From a checkpoint of a small mixture-of-experts model trained on Wikipedia.
Experts: 576 SwiGLU neurons an expert, 1 pick a token, a sigmoid router.
Below are experts of layer 8 (counted from 0) of a mixture-of-experts language model. Rows are named router (the router's row for the expert), gate (a neuron's input weights, with its number), up (a neuron's input weights, with its number) and show model dimensions 96-143. Each number is 128 + 24 x the weight over its row's rms, rounded and kept within 0 to 255. Numbers have three digits each.
After each expert's rows: "gets" lists some tokens that make up at least twice as much of what it gets as of all text. This comes from a sample of Wikipedia text that the model never trained on. Tokens count by the router's weight.

# expert 21
router:097140123137114143085128117175088177111140136135147143145138122083182156121121117100153115094143104126120146116117105157069098136113120156125141
gate0:116141154140101135132138139132105159110148107160144130139130138135110134132141101126159101141118143158111145155109143111150116122114131114144134
up0:153132096120105119158122123113123144109137120135115114126118084154122117105149163120091146144127128112186149132137144181115138122120136136113133
gate1:137151162114093109107129120172150140100112090155150136140128058118111132111153117131099136116177153092152131128105149119121128131120152112134117
up1:112136130120119145067127122140169192114121149119136172161148111167094149171140109136123161094176148078108113130082153114073159137108112107135121
gate2:061176095143125111097132116132121064115094167151113100160109133149123131126108087132108129132149156093132125145124150115096139127124118114159134
up2:150134105118150114122161122134144145133140133102133082135113100131069117092186182103136123107157136158130150167096152118181117136125093131142142
gate3:128148161137167128102134153132137153122154101136150113068157131098154148095138149099087119141133137116166134108126083153156136134133128143100123
up3:165133153110116183091112181154182154118102138127118098107142113096132128127165129104132097116136097153090133117137129116181112072155154130148153
gate4:093131119106137107097089130146112188134112157136178136149122129096099113119104089120096086103159111101121138128123096142094122158101142161146144
up4:071133141127165124120158119100132123118134151136144145127101083100095114118107135114158137140119124122094108182092105149101172134109152122134127
gets: " a", " his", " an", " their", " her", " one"

# expert 35
router:136152152135099154122124106129129143118111157117128129159144147087156142102160139086149142131108106115096163139136093145099120135105139182109121
gate0:134098105162165101100177152150152125132140129169125125127134162076092128132136158111056133098137125119140138144090121127149114128114158100099171
up0:103148112100156120153097120140136127144104120130161129118136105173117140123151073148148109168148141117124123160166134145087099146115117129117123
gate1:140113110166122104117159151142166126178140132142126107120091098134131169145124126181127095139114117150133136128114128106137091078119113122158180
up1:165109125145111107143132150141113080127065155127151116111109134131117145117104146157158093111116103111158109171120150090134106079100125115140135
gate2:117116138111120109139117131148140155132125114127140097115157136170110107118120158107170115140083127110088142117137120095119117142139118140109142
up2:152130136149163120156115137167100140113095088115148162064166091173134134097126158118154149120120139137097140105114147126104096154142180128105155
gate3:155123149138138154133168126126112125159163154164108096154102133147136140142068076166155152116127112118135165132130119132129153143124074139097135
up3:129129113149121099128182139156082153109124146117151133144136094109091110121165145120178141135135145140112144122153132133146137159142155162128149
gate4:099080100153110108086098123109131141103123130123122131123152158120137126108146166082105104157127120083128084125094106103117084118128155132096101
up4:115137157147137114130103107114119132080137111151117106124107098128090126112142159106167090154146110136119110135128147126095098136125148174168115
gets: "s", " film", " series", " album", " name", " company"

# expert 16
router:112163113115126128111151093161132142131123091153155133120126180115142119106120137138160155127164157111100127140105120136113096141107126143105146
gate0:081124152165108127099103144140120100089111138116136156109100148088155130123094140106146052128074098141149140101135110176131120122114125103089102
up0:115117123151090178130109102138121151113134147150101158132108151091148085093114147117135111120120155137095164106051119150145109161080118096123120
gate1:146120170122113130131079116116124156166131107142110149102174162135139150118136107150130147145118134122126123095116142155141116123074144149121138
up1:101129135159132131106115145163186086099121153118161092142108105149138097163113175119107155116144130138082111162129092102100146090132120114099116
gate2:101085137130172107120145112164117151161100116165100118115117122095103152094147142134149104140082134177132088097133152142140114112144147130113092
up2:131148127097100145096101154115088096092135111113139123137142100151163147183128121119093115130167134108110177143124128096132120120082116128132177
gate3:134106127130121104119178111171093167156103151102123165144124114125116137146086140119092090115102123173128143124084116139102144125116128153148129
up3:104143102119125140133077180089124133120137059137131091125181124115149128107149145123165125133183107125092116125156166132162088107118089098152113
gate4:157105142140118149186127159089142173071146145090132116118155083146103122085128127093109141137128147104138156154114150105136126154063128096154119
up4:105127115103155063087181105125096092172087100188162129095093127104148133137154142147170108152125148116091094143123102123137156189182127146168165
gets: " 1", " 2", " 0", " 3", "1", "0"

# expert 17
router:126113143180085145132137137186102189138125126169144140123124165131152124105126121111135137111132143113101131163139102135087121132106134141126116
gate0:130161125099114145159140161186121139121122098125114116117136123095142131121191087170122119153144101126145146130081128141129148146145120124159128
up0:121154164110127156100081138122114119134146167141159133132150155168127108147083138106076125172111161117167125102137146135123073153162161134104153
gate1:123128130125081129144122134136120161101158097160130158044081143107154125168138158149128169087144145142107099095158104116101126114134146143099137
up1:134157129148114138103169129139101138148179121157127188074088144120138127146142145138106157122146133117123100111162091157089133105166130131115118
gate2:097181146119182126105153089111136134113141107090146117105139132054104146099123131093127120084127125129139129124117102111158096127083106142174163
up2:155149140150112104158128139124153106135129149123126123139138094181083107108117135103116122123137121118116105148091128133091120184137129123144097
gate3:162150130127118143181124107102132134117095100161144160089113121160167081110150118121142138122164122183123158138084123149095102126124119109069148
up3:152134092180099099102150137142166142110131126110202121166132154151135105131139140092110154140113116110152127152145099143152147133128132060155121
gate4:151113121095113103203126117136112124142112169134093139088119128083149149117179094116129124186120123145160123127117150156154130102140147133107159
up4:120132096151152187133170126141118129137162152139153137126134124144180129152107158134122136132125138140084125110113138157119162128141101127134089
gets: " of", " with", " for", " by", " to", "ing"

# expert 12
router:141125171162106159128131090156093128062103132138157069104136138131124111140130107098141151162139094103167141136164104188121111116079133145147140
gate0:140139102140133090129111105106128138092120147117154148082120157117102093133118132166150133089120126150169094130122131101139100096097135089067095
up0:092153114213166109128109124109149121161081150159095128098146113126147129136132128161135139107088176146112095120108109139138122138125124153153107
gate1:100115136121126129119139131107169102115146152110132151145118129126141105105127154146172135162138137114118128134115118108148148133160132123113137
up1:110116139141091095121125122170139099154154134101127129145112133123138112109100121155150101152148091163137112137115140158122129111132144149124151
gate2:157080141177107147151103141127160181161091151133096139109114173163141134135129131127149137080172127155165150130144108143117132117112118150124131
up2:077127136118118117081101116133115095096154150154120092119156105114130120097118133130135134209129165100064115117140135068097141104136134152100138
gate3:099082171094132122132105084152136140103137092148133107111155150146169142102135154103146134132171102117128104152139097142119117093156107130131126
up3:190135114136131129116156148087125133127136144103131123113106103115107099147118123155135126126098155139130153103162165116124149187077142143119156
gate4:126117103092171128090102128178129119156107130142125116111165130149097168135145116134090129107162140104108126115093105099153131139142098107147106
up4:152120095110123141130125144155111131124114140123120129135119093128143168118123159166125135139158132114123165123121123133144120135123184130124131
gets: " the", " The", "The", " Cup", " World", " Championships"

# expert 9
router:148135128149075135110126083120116155130110134132107095141128170119142129137142122112127157179140132108146147161085109198090123109084144144108132
gate0:111149123150110139124144143082149124158177133117159119133132121176123153163114140140148120100117109111137113138134144124117129111142127157108116
up0:123124159162142152104162111121137133162115107165126113091145095126129170153142137152131143131111138130129129119154141110090163119121120156152126
gate1:117150095139133140138131108174136158133110082102085133111135092118106064171131124115165136112097108106098141153102114112108113161125105117127141
up1:141088142161082153137125165104125125126152183169161116125125164163141146125156128139115090097142136135121097123150130135126180099167115109116123
gate2:159133156157116109126111103164144150139121060116154171113145137132134134088148157120128142138111116126138166123149135127163127133110084144133124
up2:114090134158097131082117124175150121108150079164123128157163123136134099119106140150114161120113138147136139114133150127147154116100104132095126
gate3:089114138115073084086115118094112129123139116108136158110142097152138126151157110118144162107100129133129130090155118141168173126121114107158105
up3:164147087176123134138113128132157169133118160137101098125102133127123098142069197148122138108161131116104117149075162102104072159137156164106144
gate4:160119135144144132144127126125137113149108120165128090133119119103100140110139130133132099126141169098137102104136134127146102128168142105137109
up4:132083115093098109099128120140132171123128146116129085095107168078103131113094135160149144121140095106151126114088083142152111148100142119046158
gets: " in", " on", " In", " of", "In", " from"

# expert 26
router:113156152138103144121095108127128173066114120148148119126079142127140143165135107164137147128113169109133143113126085138093100134099130099142153
gate0:126119143098138125110118153099129143086153110123117151111126133116122105129171122103124151098150127095091122149172158086117143166087074123089100
up0:141150096136103127101118129155126104181122150134155126157142141113144162141113158155169086133145116140158155148110100137130122096190192117194158
gate1:140119154154178152157124078157144132116091119143127109138113141103127138107170134144092121104167121105146106112124137148102160131112149091111101
up1:172100169077050121081116138119135134144116109156132106147164114130097122175154072114118092111111153081153115131135127132138104127111180113125197
gate2:139139143111135109161080140138126166131144116119194130125118132121106148132145108111118133122148132182147141137133107093094115191084138115167079
up2:105166141105121120102118161086148109128093152102114122143129123119147103099126166137137110137106151127114082171121139076120107122103144094095112
gate3:138114124147127094104146127168163075139152128124093111124113120108120148138119089156099105150128103135116122138145136159105139131137133115144157
up3:110127105161118112116143131146167103118112125165073139151124116105127119146152129132140089117137117115140089153125122159114132113120147122173109
gate4:096144150154124117126167084109126142151133102118161140119126079158136132153146123113129206129125108115118116150081096127170079138142133120143147
up4:139105145126139099123093123114140118095124128184099088115136114170111109124109142080159152143148107141125120161166176118154168163164107150126149
gets: " the", " and", " American", " British", " States", "n"

# expert 8
router:131123094156092100135145145154125123088073152145185088081072185136117100111128120141106117145144140065137102164117105139133128112123141111107155
gate0:165149102105098102177139113091127120124161147140136112124112107116118109120112116136183153106128081105108123114086109150102122151112159082127138
up0:108133130106164107136126103200126115082140145166144156143165102101126164151135126101148125120120184105150122173117123125103156103156127150141132
gate1:126144161129139139110130123116138113119158078131109118126108124087091088119130158128086107157138153143083117141159109135134185147116083115129089
up1:147137154159152120118125120136148121151127155146118153147106162174109168159136127093181135127083173149116145126127114146103129113142130166112113
gate2:139128135117122111138174161122102140134124163112140138106097132130146159125121149142114102124103128135127161127119155172146080104106153138201125
up2:087131148141095167117154149104106131117173096124138156139099109146111119144121083082113130126144141134114115158135113127092093130130132166110123
gate3:121147154109183092176109108155111142168145103147121177177131136123130112126122136168140143145163108114116094124104078167119139126151109137091056
up3:123111120104091153136142172092154134136103157097109128142123123163143122114137128128103110107092129111111152130159166092136168140110154123155178
gate4:149135081152061113139143157154155154099101126135130099126092137151147129087131132138142134134128136160152170117095148129146126118096118108121139
up4:136119178150122140112120111115083103162129117133139153138124092120094111176096150156130128155114125105123147124131130109138161123180146149131101
gets: " |", ";", " —", " 0", ")", " at"

# expert 1
router:151126135096099133118130124189100166122095111122142129123121165111132107117126151138132168111169096081135169130114085125059084102096159163126166
gate0:172090146149111145178136124153154107079126079113119148088116155101110136134143097071121139158136124118127088166142082121164149148151176121147133
up0:119171107119145105103114137123104168174129190135121091153144095148128128113099152161156121100137149164116166098133147129085149097116110130155125
gate1:136127144082138099163158147150140146111108112155133096150129139121133152139081183132124140096177122148166175080146132124120078104130128154095160
up1:160137143097161110171156157154134118103110091163133119112126139121115118129090132156115124099138120108172157097140112151149097130144169153117173
gate2:142138117102143147105129154130137146112122129118123132140166161160120120098146159146145124119135170123101130113147147147127106110115090144124121
up2:126104132132129147139097117118140160133129168165087100119142108071133121130120132139155158145102103155156091136140127120150116150121125107134158
gate3:121202123145105143155160084111122156156111114138076128140163132169126089106153185120154154147084098111138108121114136099115097091103150104127099
up3:111125140121129148099109091128171122083117146108143109124145120139144125094169117118157118084138127135132151095113173161113117140124101126145152
gate4:146126067120134184123149156140100123117105107158136122134182102110130131107165118111131172138083121109134133176184154159136132126136120187146111
up4:113114089153106165123142149141150149135155098162120090163129148092157167101143132105127149138094150112120156078128163197096144141140093150158112
gets: ".", ",", "\"", " .", "?", "!"

# expert 5
router:152102136096095153117112153158059147136112138143134110139124171105129099130130111122090110128120113088117136150114136126101139147124146102130148
gate0:145155107106107145086113110155157159136120155105115162100113118164163143164089170154106120124155153118101130125119143138113153158153144123120126
up0:129144113107107132107140151138163174099116153128130099117110174169145102119136106143108141127135081131143117163127139120146156113122101170101100
gate1:156154136151070129086155162070135113151153121131139140141115120137151153129139114177138131114116135114157125139141142142106164111146153164098134
up1:111163130166130113132130112121163115133154151133108095155092092154140143095128114151157147105132163123126138158120147132124158134146171103134145
gate2:123152120129117113109132136122095122171145141156147160173110118116131142124108120109095119165135117113145161130121147102134163127128131129137115
up2:131128148134104132148104098127154113108134123100137092065130108096110113119171137145163131112127120160138085137133107140109106120110142113131151
gate3:151135110137133128141141102112150105166112150143119136135180138103112153110107138150141126149111109144114099143143072131141175170111128146101123
up3:131088109120138108140136126112111093161120123115129135114116056155173098154126122122117173119131125108140101112117127144128143119126138144134119
gate4:138131107152127131172146155104138139175122125132138122137136107096132153096126148141128129161111178142146159088112145155116109068191107138158126
up4:146099142100134129135154159165166119138149143148146179108115116134122117135105106123135156160117132112104124086109138133106120110131148147154129
gets: "\"", ")", " –", " Best", " vocals", " —"

# expert 33
router:143116123127110121140110144177132131087142171097172089143112184147116117144109126110113112122129115083144111146139120145110104114092130100162132
gate0:123117179129136103102146169152123113111111142081144107145155100117116131129109162173164105133097145094130148098148147136100158145078129192141120
up0:139155135139158146147076127087110125166146127137129112133140168141134152125162104101100166106146110127133154118141102126158160136132122110123142
gate1:115134116122134132118111118155135124133131136115146167107113161127154140141091126116105164143147150123139146087115175096152131102119108120138170
up1:120153144118113129156142112130098111134116129126105131120138129132115057191113159131115077090084120075112098148166116126111149086126131158118153
gate2:160188150152118121137085138111145126091120119153180129148158093137074130134174155089150132130104174153092104135153155136097105125120131162075098
up2:089136129153145135119148141177132100111134099093124133127092118121112162129178139154135116134141095175104141126148106103108144123132070142127106
gate3:144129129140143170102150126167152131170192145126136133134050078135104146082144101139110179137076126139139113097105081149091109097087142140118099
up3:097129177137117057121137178144116097114158107132103133122126174097175133159155132143084152130122142138127132100125097115120089135139151081139097
gate4:132159107115137105102133104114154118124107161120117119113124120136141091120133168150149155104128118129119098140189130140107144133157102114140142
up4:106094157131108157131120115116124132125138061133126140130086141117126133093115135094114094142139148125109145122084096101155124132100155140075100
gets: "|", " |", ";", "19", " -", " 18"

# expert 38
router:139143166143116115122122141158106169084128114087150144113118124101137130103139121138166179135133117108138110130131118198094134132087109154106118
gate0:118084168118150128128147160153103128108094119098134131132107104145133150103131191135078130120179135136130133117135147140162101129114130159089141
up0:165143138151139120121122140137091137161143112118158121161140107148133136132118092160116131134150116162133150136086151137124142117122084150125113
gate1:143163161132114168130139099151090155147129132118108125102114153104158134179121149116126154108144170158140078133102105135121102162095139096137082
up1:102114132107110110136144129117156158116132136136158119147141099113117126105164124121093123172129111117092164148145108186097162068106144088104148
gate2:135121157127153083141137110147124140126145143103145119131108119136080154128114123072146116128104122102127134146111104109108142114154147138112139
up2:097120105108131176143083119142132113141111125131103133138126175147142121159135095126130125119135151108150103094137176127111087125156152081140125
gate3:113137106134091167150137103127149101100096133152124133174138136156099161105098136095140168141144124092136123184116109095150143152137121141099156
up3:095129128104129154118135127132154128122170148090134105088162098124169169123150099122114116141173111106087092131132125113118165113115138117108106
gate4:125127145145125150118130138111095149134135113161124134105181144122110086128109124168128101091186169135122132106094155091143091107126153127105092
up4:091138096117111138121053128111119090086152097147134099132133132143108105103092143101126122131150190114098180109134174103125136113101146133123130
gets: " and", "ed", " of", "ing", "al", " the"

# expert 4
router:119143148157025120107121126194095137085096145139152127140113146122114153150130088145159141104147098096096123138128107107105161124118144118147100
gate0:122105145142157123101144140126126117106097131094111155097178138121156161080085115076100127119105138130130054153111155159136110124139094137142157
up0:100122166115111171082181119119115136167106169161115130133151157154160115149100120151120140127166126142168120155090144170149104187135099147137149
gate1:134120136099086078149118110128164148153124147106096151156154071133175153123119090126097109133136139116069142107132134139122135118161091149120161
up1:126135106127128168112149146087102113153149093121163148115121154132144104105118099103136116144133147111143144136164132142106094142109129146159114
gate2:124138188140092143115092133116123178131144094120148152172095130116121098162168130095155143136137145131146141138158136121113187084092170126106139
up2:136114136101128142108120102092101127105158087107135120095109150133127114135141122145153174126138136114165126151123112132126137132112147108104109
gate3:101107054126109125119186154136102109137094089091169145166127137120150155115130112143126129077063129146090142112148115158128126132093147122150127
up3:111140173136159117146110103119165122129187143122096166100117110142112106134139148085167111185160099131160137156075130134166136121131082132140134
gate4:166127127128139164122174118163094097107114115117118130126098133144154120100099174114129173084181063104149115145143092143147084138104155129133116
up4:124107122109151156142127173176109063133147113121086086133123124074120137096079151111126186129113162142122115160129127110102127139134133099112162
gets: " |", " USA", " No", " ENG", " Har", " David"

# expert 14
router:122141101136110106150152092144088154085139131132141121144112177153180097096110116173154143156153115139110140119116109127082109091116119153128138
gate0:106109120121144152129153111128100097138140153122127133125089167112132122112100151169143094154144165158106165133136142144076129188112114105110097
up0:132125101132126111129098084128125155130092102130157100151159128109150169145128101129133129130157119120140088134101107104136135097178084128140160
gate1:126068074148131107097141118148135126156146106088110132162097123108109152117118096137117095123127080101097136101169137132097164150114113122131124
up1:089117120141112156138125123170100158141121099096146192165120119120094154145142073117162119127140107100120124142180154131157138147152092139131121
gate2:110085170110113150148133127136122110117126105153106150172091139164124133157158147158166104138113167144108135163091107121108129122178118097102157
up2:160056152146141138161148153160144140126125083159127141180126103161125168136170162154139107158133158149080140153121116147097157098172127126116143
gate3:150138105146083114123123161148154156077129140112201101119095139165126116121121153103106132113125125104101172132118138114104128155111134156135117
up3:124142120156122111154132130149100104176121137132152172099146105094142149135158100153141143165106139115123113107085137118126154166132144101165092
gate4:122151168104143149127109119149187095152093086102168147134142129100096138143120128151095082126112148124151146104108108152157149104154155116132103
up4:109106122130121145121139099133115115123122136114158139134110145113100134118146170144139147132169133134100153122099140165061114119114142169133134
gets: "\n\n", " \"", "\n", " '", "=", " Mac"

# expert 19
router:126179131132083111155144126182115111105145118132113080140098134093130145108142115124116149134127147139129158167155125162116115119114108136143145
gate0:127142153104106101148164120101160146128165139125143117168144122143123149171107127183077113158052114140103139117118111133098143109145136151131131
up0:141126174132121094162162130113122148125145156103139134116162125142139103122135153178110119156119110156167137149135103142132144123117136139134156
gate1:125058109082116167112112121146153167125139138159184130151101138147111143117097108095104097127124138109158099109126101144145100137141133145116142
up1:140184152150141091147158143116102094139122101110061139104145128113143123136149143161146169145152119161102158156130149116085167119126114131143110
gate2:143132110127136162152120136160104120117108138133105092126070132099122136111142133117133133108154126164108159142116143139159180143129113129135167
up2:130140138147108176161121145154128114146106141161110085121063141114137140098161155107108114125168129136097150175112146121144176157093122138148178
gate3:110139162130123112130108132141099138120123072125129148164117132157112162107124117139142145129158152125108183108122137143108070121109109142118163
up3:135143113107133139085124070096088145114117145126114153112102109106136141145124155105127134098122122086131093130114158118128136115095182137117114
gate4:113127092126105153110140082137120131155092135138156138124111142112117136102177119149150137080086121107167103127083113159099157121087116118083130
up4:100121092121101144116151110134118102146097150151169137127120160101129142122170099152146112101088135108151104124082109138104150130091120106098135
gets: "\n", "=", "  ", "\n ", "-", "\n   "

# expert 11
router:128170165136132137131126076150109143113122104116150132116090179107135112121103130115106139160126130125135156154126083127117084099066130162111149
gate0:092106160138135098095128111144130131113136122149154144129178128149136122139122124146123092162119144146143111149125142125136175176141106142150116
up0:159106134154105095089118110085125151130145145152143099123106130083156134149105139103143125175163117170113145125097143088112172125127126110114122
gate1:111091166143114121135126152082145128144139167113118140154139112132139160139122159111149129114133134124153155156098087147113145107178108152138099
up1:163125157151078174129127136134105131127178128097124116118139114151126120124097136103165126118162101133128123148126135115119111090152147122144152
gate2:122171135138159111140165117097069154108112125120105124138142105101149084119156136158095108167154155124117094112092105108163124148166134185162121
up2:141088144082119103133119121196144144118131120156120124143128141145117156153112110109147110094158111105097141172134095141138111109139127126131108
gate3:130122140113142098108143103129130104101136114105117154103119152195153082146148164178208089127143126151124157121113166119083113162159152138159166
up3:123119124168100159106129138106129111125131118091108120126121143119119150129105128130089167154100143114110134160130099174162133098130124120112095
gate4:128135120165126113163116096170110153088132129104125107103128127137157098145132144116134117120119104103141138130153149123128115172114108118134157
up4:113144128133109122157080119135116136102112130121135105132150130106127109114103127123130153125153108129120138159146112109132085140100119112162118
gets: ":", "-", " |", ",", " de", " of"

# expert 2
router:106128110147105149149103143176107135082116113146160097133135130104146131100148118126114156108150120132107125166118117195108129127090104152097142
gate0:103134118118152129184108144125148117117097084132124143158152158151148101084151134132173132142138107113132169116160128159112169067143084110173146
up0:118102132146107115103170151104098131139149149131183151132111092092116139109117100096092122116159153168162089121112145119130093184135138160119072
gate1:115148125104099121112143132156151130140111109124134130139186155139151154128112159128149164135117111162119127156113081184125159155157104128089134
up1:135099160104121104128088142088102109141126116144117109100100113124110082128126162153108127123071137126168144100112124112121084139092191080156116
gate2:120126121104142164116085066122126132107118117137100134151164142152104128107117133165106137109113150088098097138118121104132135116164128058118158
up2:121108111144150117090119165162084078124104162145123130103125140116143157109136106103101105112104109109125132132155115145116156145131128171153179
gate3:155083164151154120117171136159154164139114162130112119160121109123139110137132124116159170164088125142091116169121100123114106157110105182160076
up3:122118184149152155108140140156129152120153146174099129106171093086133123159114128108153132180114112134168128173133111158144136157100134181137095
gate4:147111098106111175120147118119104110131108080123109117079129168082163124072159156096148088152142131163123156131107110141120130097097144064101102
up4:140134116114112186153171131097106078106148127170146125097115129168085124103131174141171135161126140140130151128155134130122148116055132103114108
gets: " to", " would", " can", "s", "ing", " not"

# expert 20
router:127120137112104134131152099191113180107106145125135132193128130116117118139135132127144168148126125123102108100115133189112120105082089122140141
gate0:115138143155144147102104137178143123120097150117116162118140113089134133140143136160147146130128131134091117147152127123097110153136129115146095
up0:105098128162069089138122176108134103111098129154099146091180091148111149162163102135120164123138141174140121111113133078152161112104137149123136
gate1:096104131121114141102101072119158166097138096147140137138129127112145139131137131126165070159144119067128135185163109123110155107144135146126107
up1:118120157127100148140159139130136123099121115160100149152148095144091135115134166099156109106117088134157133179111134122069145167146161117110134
gate2:130120144149143180143115149153095123104150119162119166129142118137149140094131130177083149111119101165133161157126119170130155098132123160115110
up2:096161102107150106114095072121120148128164110094151095123128120113112131136122084126117136163116123057117111047161136088133149142118119122156156
gate3:151119125132170109146118141146112109163131103130134146142125112105125134067094115141147125122091153157156168100141094084131129130128161156163143
up3:127110117134074107130125114094132117111102143135117153113098131140130137184125132106140101119140115138110094143095169156110134104166119101113101
gate4:106119137154122103132108084124117086127118135157131134110159137114129077167102122128138133124111165101135127085093086183115169117118132142165140
up4:088153083088093148137125087080089134155106109126113113155148102132101130142132127069089141150131169125131125155138136137114134125143121113116159
gets: " was", " is", " be", " were", " had", " he"

# expert 30
router:157139134159091151174114125121086147140102133114175116101093174146139130118162110166119145163137122119125143127138132151092122157108123117083157
gate0:151131129146094149144106126129139186117129110105111127096125132146132145122140111159129151157116150119127130162144137164153145069052132150146171
up0:106154137106165118123155129123120071137125154146148124161127135098113121147107149105125121095118115136131109092113126071089123181194123111118074
gate1:144127077120111137168120133085139086111104130117122122113103106129145153152122120122116165167142177083095144123129146137123133111104084100122120
up1:141147149128149103124133114140131183135173136134135114138151129125110107124155133132122128083091116111172128107120076118165116163134160125131124
gate2:145126087159096155105122129122152115120126135149151125140093121127100128110155138156118117141134130115136071143146123096117165114115142122098150
up2:094120121143088174125101133099103165166148127092121109115152179119132118123124134148110107107166160106095080075097164080124114147108134153100126
gate3:106085184118137136105129152122139138116106138144130143177117137111118141129142121118138118155119141110142163131111090125099119117133154144106101
up3:098112132141103182088148184091161144100131157125110119150131101098141095158128132138103078129149126125150135110099112152139116125093169124138130
gate4:135113125115110107100133128184126071131096127142078130112161115096165102143132096191103126118123121156110126124084166135111120112102153119111145
up4:094103099119113125097126127182098104119148115111070157119145138086179112152133106166100137130150142096147113150136129102115124100125115123144127
gets: " |", "|", ";", "  ", " /", " Preceded"

# expert 24
router:141133150133107144127150110175105217111111107106146152148151143091149132132129123098140157123121134140120154130110120146073102155128161151134131
gate0:130153096156168125144160165104121096142102124151127132160124107138104143091129116139121166128100141139146123159120137096166107113132147103091153
up0:114094142150079119081127145168131117115129142102136120104125081141125086149116173118162091146164112134147148155138151132131112109145169133167117
gate1:142157148115122117152096130162085125125153113106137179145089103103138126126099131082119122155150157125153127147175106163113125126131146116180111
up1:130095121150139142123142148113159136135119126133159102111157141157146147142151118165116149089106076106136128096083145082171115150123105139086119
gate2:162147139175111139172157131116095117149112096115109162120145103101159132142141152150124133133138121096149157094070151125134128137132154157143148
up2:118153134160112144189135133131122123141081101114115148143148105092150122143144137150141142168133142115124168107057139130147126147112142156131144
gate3:144130154096092105103107159132125144132102125113106181110171131102117183160130101127129149138076150126174129104107174113101118145142147138115147
up3:157150164117127120151141100137130127107081107140171129119123153108155112083107167125144079100112140129160146155155103148078136136135167174144107
gate4:131121163149113121085119105140115084128120098120065097123153134134151112121165095129085100126147099160118125127165150103105108107139134107145147
up4:115130149095155111162169120120094124132117116135096154116151134139175142129179129128134128126112131130113150083144106128125111118134164123119095
gets: ",", " that", " and", " but", " which", " as"

# expert 31
router:119095144133101140156169095138127147103149102170145155157146111173164119161150107163134117138135097120123147133131083140115129141086148125104160
gate0:152154163072108125138153117123127129130072137142124095145149119109125147139124170134113147130181135124128119162184118152154124151146140108125128
up0:093148104110072113111116141112116156146163153117113119149092130120168089064115085102103098148094139074104178163134108141107200169161132091133102
gate1:169111156126146147147152153083125102131094123132121122169135187150121116089167192113138149147106080157122128121124105156092161128106111101126162
up1:115081141134137120140127164129161122103110151115143144105154146141115167150167183113099136161101141099111156113128138127116136126112116091098119
gate2:119110171146107183158131151149120149115149160138134148116134133147112124137138119150138122062166119114137088165105134125124145107112122161175124
up2:135137148113146141148119181154133153125165136138115154118115116144122109139142148155160173104124106133124086170105125093122163137112115148155162
gate3:112100136115089099108123137105129096121145129155134156134120144139169075142051154126132091105126100118116154142110138138175139135103106171174154
up3:125180171141147116081120159147110131146119127104123116127166127126104151084094124146111126137137151111093117152140139094166103120095140115085149
gate4:132146107111170133160188107090053134128126146151050125139088131129153159127103104154145136088141119138106104136147140128152106178112111125129129
up4:117103164167097130099118145126127103141143138148103123174098127127142147148124110137092120107142121122143111104166135106063121112146122123153117
gets: "-", " inter", " co", " re", "–", " Air"

# expert 23
router:133160130135108126129123077157099151107095094094208115170135134150144103111114125143136130120148129137127138144141099154096119128117145131159138
gate0:134147150109124130161117141125143109151096135143090151089125139104124129128110133112124117131099139095123127113135140112148133142137130143182097
up0:111146149122096127142137108126135085141097168142117151118127065118150129155105121101124111138104097117107120129130125086160145143139132123138107
gate1:119097163138124123126146082135120161111141140090075136106177126147081144133141169148158165095110136132098134090127173048154139105146106142084125
up1:178144079092128077120108156109112105138099159106114130104124124118152128101134127128118116107119175126129147139116157151128101141150120102134081
gate2:139145112131084123104123104170137117158140149129172162087118144160149164111135169110142121130121144100138145129119121142145128114124131133164147
up2:117090148113170129160105163083113107114129124141095105187139093119119095165110101163136143157116130170110128142127131127116103133152116122090123
gate3:118158119126116153114091097146134150097162139142152100144131079152136094153190135141145137104088147151096116175120115138112102095110162132142090
up3:102113125109084149117104107139152146102155094136122095106136123128146120113148149146153154137122143121107093157147107129120134130115152124096134
gate4:164157123156155119128121136130133126125100146108121123167115138130098116123126135120124116126150105109122098110151146161165101111143128183149132
up4:116107143090078112122119124128103163137146148130127113088137121109161123153115156143148122132085152120114146130116123101127143115136160119117139
gets: " (", "/", "–", "{", " $", "("